Weights of a small mixture-of-experts language model, trained from scratch on English Wikipedia: 96 SwiGLU neurons an expert, a softmax router.
Below are experts of layer 2 (counted from 0) of a mixture-of-experts language model. Rows are named router (the router's row for the expert), gate (a neuron's input weights, with its number), up (a neuron's input weights, with its number), down (a neuron's output weights, with its number) and show model dimensions 0-255. Each number is 500 + 25 x the weight over its row's rms, rounded and kept within 0 to 999. Numbers have three digits each.
After each expert's rows: "raises" lists some tokens whose logits its average output raises strongly, later layers aside. This comes from a sample of Wikipedia text that the model never trained on.

# expert 184
router:477490478489508531480527503502495496494546486503502513518472483472541519480510498494510483508498482551515500523525523552510457550493471502534516517535517485509511492480505485484515474487514525470530520504492520482493521463464489517521439519486568538484527495544539465504430496533473468469506505478544516509525486512487506525469466496505528471531527473511469464516492509472487510513491486483507511474461544510525519462575530530534535501491494507507486527493482504548529490449548498507499536516467523501526521501527498461518544486513460467449497499522512497500489484532481536490532466499457489502528483485544493501562546464523493488518490498505500490518529515472444498442526523493494488513516508497507501491497534523454472508537492510532509505472475518485481489528498524
gate0:545478488513495496480478497480504460491506505561516501547538483513471509497468522541534484530496509510519471430494498492511458509541451459492533515539489533525500517468517492508498493499465520471509484540459515507521500487540537498516492506485541489515480503501530478545520493486490497534449486512501493530477502509523536493504546499499457502486468529460522501464492501508472501459493470517503507494506442500498502494542519505507517489485477461495519461499462467541511531546497501498512491508473473509511513510478477536518510502479513465474508496545530507480501530471474505472498518494503518536516421516531465485505487500482444507523516501478504462502518510497499484525487534497444542519532530441531504546544529505543512495540496513512430504498506559493490498507504497
up0:503548490507534484447530486507473484514467511417467467500529518502479482525510456456475520494515494482471524488512488495480503500493528493496469458507504492519516522492456553462495491491527515520522536506492477463522516475490487514551521491495495500507538484493490484451489455475505532519487513493498487486505515460502491515503486540493501476521521497458465511487508528484518496501510482470498465491468499527492517514447486473530484521487514534480534530468546491477521525452460466547545476487466517522480487479512536512471503567527481505492459495449481510498486480480513460492518500482494463460499486535507546507481517488479530544498482448568484492488488562496480518488488509535510498498519491508496476495476469512458457507478503544485554493489472476497521479502535493
down0:509496507459500517502461517519486496506480494435549503478505498473504483532517513480481488460526513473487496504516455486492444494484507521513477543513541503535517512488462475504518463522522470465477449502487518483491521464512518492521535565516482548521492496461471480471458525489489516504491457537490523476534482518469473487475501524503506505526470501489469538514493467472543509494495495496558514492461486476509499448510454488529467522495544508530495537486487502527546463498499434481494490482468486522499538513480504497502493516486499509520475507466482457467485498510509486546510523459501483530465526531513507477506499461484510493470513497501521523506524495455490470506491568532515509505508541534484472488462488481482456530479496492472566486476498524488518463451501517
raises: " ", " B", " N"

# expert 110
router:516479518507475512491503498466527445490462482466490537470499480487532507518507513522457473522499514489549468498527494540499515552473518547469527471521507485485514530504485517476518505489552579465524501510533532528488485451551484530557548508511486508534506500499468510476457486461472514521515551508498448475505484532493513512536506514511502487460478535538489490503533494474519499520477515482492517532544511499484521495465453500497484491521482492524529482530481449479528528468514534476479475524505464494489502486492507510468469453500502470477514509474519508451476523494504503515495505450544530498469496480529507507488524542494508534467522481507479518490477502505533501541504495500495482535510519484498554496466504523508498512481498455519512475513515452438457482484485511
gate0:468522537521544531510452458520514469478472481516480510506477498488491539436508483504512543459551501496496472505497493542461500510547458525504495470522492476493537504512486475549513500538492522497535474509526482508512505475526465514536484503524424495487511486475516485462533492471501486458457501522492535509527493494480513516506472523489492529526524506550487459512468468476480478471467539493516471492549493472520476478516469510479512496513511469524467489514487466507500495515531526457494530491493512505531541545527488488498515498486496499467507495521516505504516513523449528519606491518528545486499505509487490534490444494481506493496517493483516491503488531466495515517470492465515515487489516473498520478506524512474523510463466447527517537530503495508502490536465536
up0:541515527446528480488534481482478493503476515528494503508529472511471449526507496478497493490501499531543445500536485477497483463458513486497500491507486508493499494515542465492492534435494474496505493487498524479472491523521521524522518511471557504506497510480484500581529478451487482529467518452516488493525482522476477508483515495508504460505500519477496504512466485512511501504540503486533516534525532531488559531523523538493521500489507515554463541506507473521475506471467437495502513478509498541516515483487527481483485487497483493515484475513485490481492464462473500546452499502527503501504560486457505445489447482481500519498542418535493490483517442520517482531530536531518515464524484523505510518511476452516510529494473488487481487502473490497501471510494500
down0:469523455493524521503495510493521495481521501536469496520520532482496497484519483478489487471483480482502477542502479445513515482523502494495479471517541516515497503473477518503478480501510535492464491546464515488525503505476521539531482481502454519496521521536469471514504514512490456556491469471487534463465452449473513528511489538523487459563502499498491487510478473498494554507473503521486505513443511538480523493528525484476509560500513497522491503519516455497501508508501501519518506505474528545528470451447514480465504511442488486511544502476505495479501498498471512471503471473514522520525480520530476470555518511503508492436491518484472500502513516469468478444512521488497524463513560466502475529525550474543477531510482511504470510476473505470468532473461503
raises: "er", "ir", "an", "il", "it", "gan"

# expert 152
router:519537542485528461452457520470522478510582495537436514487536475498520521495499468470478555529488499469485490484543527488513460532500476504539506469488506489513480515485463495532522496489536517482551516510501494524494518461490518495496488491468547522549536532506534484494445507513500518465474510485528548495485523508479503462466501480504514501507498477486485479504488526515493525520525515524505499512475485449480495484558548474522509490465512476509474501500503510510513520503456509531570510462485541494488517502514509464491531527483526559515452506542492514461475471495517532492511530520506496501530487495540489554507532496466477513519460491485498501488477495478457502489494495504490511472521489477523482530471534512495522492529543530521544496467488503485483487496491532
gate0:503466509535479524498526443498499484512517523533453491524494471495508567515519448515550484491540482513486511496504476465508486465494542437495505493469509516491461520481529478498526479501501502507520527470445490568515522486496468486470467486481486489506507486510516484480476463506509531504465478484530479484509534532492456525524511484532434530480562489497504522465460527514519525506504536485512503470466512491505502517508481509506490477482497459503529498508495520514511535475508500518517512480493487535497496445529526542493515533483538495538484470501508493448501510533508491473478481535441527497500538499478455493463515463518508520479521530505502552520588512476522517467510500498464489530502514501493525481485490481511515444499533504524489510497552480490506488490516503
up0:527515514498478522494488493488463504507508503496513525511484504484497468496521489537451508476504499515493432508462457499523477473492454456526534455499489484528483479517476478527446519498521531518489442459493462541477504459518513487482529485508525520481489493539474507473496514514482531448484514534506480496473467511520502528538484488467551445504471535519513450472505505499471490472452451548535490478548480490528500454456513528479498553489455506505513519473464479509478522515487523523481532544489503499521451480485513527506543481538522460504475487523534498514501472517523516506489520531544531482496489518524499491477499554556491509494500537475540497505472488498514519501507497512515521477530499479493504501518517526477485507510457458497523508444498514508514476521523514
down0:487517494522495525487472459504514475513502464485451457495471499493478504489491521501521526511486481534497510508519497479478522490493504519473482545432506494531488503491515488496453463499482520483496506488471491492507482454549508543535510517548484538519502506478518460538510460483504517457529497486484470490483503501538456483508487506501496512502482503503474482499498457534479496513486536517471507466535506492481531479526514491504472477466429495552532478523463539471501556462532487475503513490511520519451515485489528497457548515504502543523470466466475534480508525514468451525484496483469478461469517505519501503510508494515496534471504530551535477545507498479477546498482494455481567455474508513521514503506489478455505485512449489459479479515536503469502479483530518
raises: " ", " —", " -"

# expert 1
router:503537503498494459456468523479514498475540490494447515508486473478520492456496465507501522503491498471492488480532522471542470572496476468545514464491512474525504504489491503520513468487538540485556532484486526532505502468493539504484458486503561522545540529515536497496446521495493526491481484447522534499493520501480500470466490483514515507518500466505483475548502526504491509516520520502515523510449489470495503492570497481509493492483506498499475559502489515480522493493507489521588466491484578510498559494521464467491531519484521498480475515529495503478477503473505509483502490468489498488533495497549482551521515480474487505506466496499481512502484494482447492477490517483510523507515474454505491533453514506490522523532513505495508480460533496484477475532497536
gate2:486497486488520458515464521539481503492515439509510526495510487482443486453507542522517488503481487536487476498491551509547474477508510458507549501467477524516504554501494540499560520529497528518532513474523501495468520516481488519460512523499529536471467518499516482494494505502499503489536473516523491529461501524459514474527498505457490537482456480498527452501508492434463466495470497498502539506479501481497513447530493500500493466469527542477454494507460494501490525468498530477499510504476486474474501515487538535514491557517570519502527506520475449498519475503463475495492510517452447496482511514495489492489501490490529552524495493476511466533540521525494479518550510520491503524467514488495505486522493495542502454540506498540507490501488539493539485518515508
up2:495487506493478529472515458474542507493508501475509532485451474511488519514479526521491473491518554510520494487506460510520493523494470484506522492520497454473471490465505442502522527502497469466474512488499513497481492495484534496498504440501531533528503471486477471525496446514536489492503512500540486471499499523528488489467476540492496527496461531504476477481491522537510478545478515438482482516475454491473456513556494549505510538484519477506484478522479488504513470478479544473534471511472510497501456468527467505490503494490498509484492523510521503547517505508479558497493517508492540469477492514561510510485475500524501465502518522462496450476489495496497466502487495458432489498514493523519514444485497546444514552482552507466538476521502492449481522499510535
down2:513537540531546478536484512512493444471493533495533498505491482500479515540488524534465521496521477523514482471548504518514467499519454451486481498489474509465542511510520488507542497499493481495513548480489505528506477494537500524488544490503483498487454462462469505494486490526493493557480522515539533555479475477475466439465476500477538510490486478516519461485498477476499487487476479452494538503477513507489454473538511537510499503490496501488526506530499471495510505456505530500479490504548538548461483521511510531526483509496447517522546523475468484486504474491451485462514505473458465507448492541468482477508516496474509491491509531472534522452484463481485518530497504479488515523451469504513543483491499525477486477534482493524477465493518519453506499497512506
raises: " ", " R", " T", " -"

# expert 78
router:496484480465487490468519451471508490467481492476541479465481483493474527508526492488458506470473535535518507509518445496498530509524520478486515490471493509492489535468524486462485515467519465514501518486491561478472542512463523504523507506460523494495493499489483493488506509496548515528530471509479534462510493518504473448473518515493465474497528484522503529492523455478526497464525497484484558473522477496504470489510473477463476527518491511498560537550489459491496513452537483487481471530477500502504561529505520538518494516548503535532508466506498509489481517532448488480529527489505510502456506509486526469489541457502503492492524446477523493443515492484529479499509524489510448474507499462521564491472491494510531495502510503542512533475483539500559489504509505
gate0:503506547502530471556540474472504525499497479484490494513516490492471509482549527471452505476495539485506525476522465497537475524483511514487500514532504526493437516517488456523487513533461501568464460485498456535523500492512526488463494510504494472497504474505516525468487517492527488502524480515466465492504487491488478482501507464474459452491497480488475458536486495493525508487467471507536464461513503502518445466493518450482511472484516480503491492480503492461448487540496477476531507465482483511468500499510478533501497512461481499526519449491496567477560532475476506508511506460493510476494486471492483484523486474548513504507511507509466485551515463450495509522492537520498504511531516516519547507475482521472488503473444497508465528478535458497496466535530509
up0:516498526464516460464435545484505484567507494509536496442549521481484514494438462449533510525502482501471547489491528484520535461531520499530498512474497520463537526505509531525519503507443461478505476509539553494521511503498526516440488538512523498508478497494484453478527492502502495492490508506509504514466483518550484485486499517482479491519477469442481483467506534461491444541483506484514499511489524504496501502481472482507528495505511517506512462522478490502537459451487526448529515503497513519525510490534492492522463494515510507465507569532512494485469518503505479534486531468527482493520500525516528472479463507482486510487503468506452487488549521533488459496503493482489499528459487500509514519524519489512491516480472492496489482435482515501511528492472476
down0:525471490483500484518518544527511506492505474515483485498477490486494556519501509483519522517505520491513535519478528490502459509506464461482473507472506468508474475530522496482534512554475511523468511490459497505493497511503497486495465517494457516463449539535535498523531539475536512526497522509521488507484560438458493548535501521494499503486472494511482516520475528542522497475503492482484481491483471509477483544523446483506471504475483448519465482515504531491477504478479519489477507527500510503482452535463467534531522492558513528461534475517482484509502452465541496506528510554520531527531487525517484467526510480508482515460513515477503543531481501535498483469460481542495497483515520463469471497495506504527502473498501496519466471497561464515460528496446534
raises: ",", " of", "s", " ", " and"

# expert 253
router:512488544498524446522547524510527480461518515442505501473470505508503525524520458478534463514510494546534529484553481543538499531495516480505490514543493516466531510486552491491530486526546515516517463522514560495501505509485487506548545504498498480506484469500504530474482468489482494496522525515495498489507482522507506544515519496487500488487542493509492489489475478485502475532516476510493468509523515542531489490499510449527483519481501544488545516484485519498524532521491494464500506542503510491525529464502515510458461494463484513529526480489462519524470513512482497488522529516495511475476509513524584539503475553464502501515519534476509480466508514511541502519513465490508500528507505482507572539513502521502502456461520465463518522485533503446493440518518512
gate0:561495507508480485467501493527511491503485512486462517504578468489485563496510500497492490528492498525515507512496527508520508520518535481471508540484488461446518538543509528505549515504540473513552534494479506521538502549490491488541560522492516513515504468505535440502543510496480504538504479591490483537506496508506489491481520476514455510481513545540456502531527536492502512508517511486503508503540544523535491521520497527534482478462455529471481509470485529506532449488477481503523487509502489482491502516501534421511475525494490442547500484482497512504524494484468504487495479480505483447506503517495504499529488496481508509510500490490497501499509514477502488486500515501468485508504482503522492514506484537473498536482484488493548460508494470499511497543500426
up0:500494489500554500494508529450481521501492507509469511541534506483479507461493522462523524506470482504478510528483517482463485496462497521500505462514541514500541504510522515543522508494509515498507440497531490483519505464479461493529475504520477545496487487474501495518538485477507508490462508514485527465548514524530491490528499510499511539490464489530487504469520495501536476518517489488551560491516509482471529468536489453497548522505496464504479485525489489490497512516517535462491519488485504505487456517513465510521503514531512496493494503538503466500499504523485524441470566508485474536480467495490489493527466455493535482509545519498501535519523470548470513498472538486489431459492527486509442479521475476498540514508520472527473509537448517515527528451437484
down0:480540500527499497507497542475491517509500509508466499468515479453519519492527527525509554484512459537508453528487489496448488503490525501508460494542531513475514468511491492494540478498505429501509488476508487503492470451479501535493497487492506474521496487469496541508522536468556529445461462500477518508507509503493509504500481461519470510505493463494495504522469495478510487471469508524514513497508439513542524465534494475501465545527517515522532479495532535496489462507447473531511489546522509528477542509497507459549495460498509516524540469501425491481556487499504508502458517519457488517496522460499471523480501506503504512478455503503531496508480451489473517510489437535528508479493495527552474504474482534473491468494507490520489495514473492509510525538490472
raises: ",", " and", " ("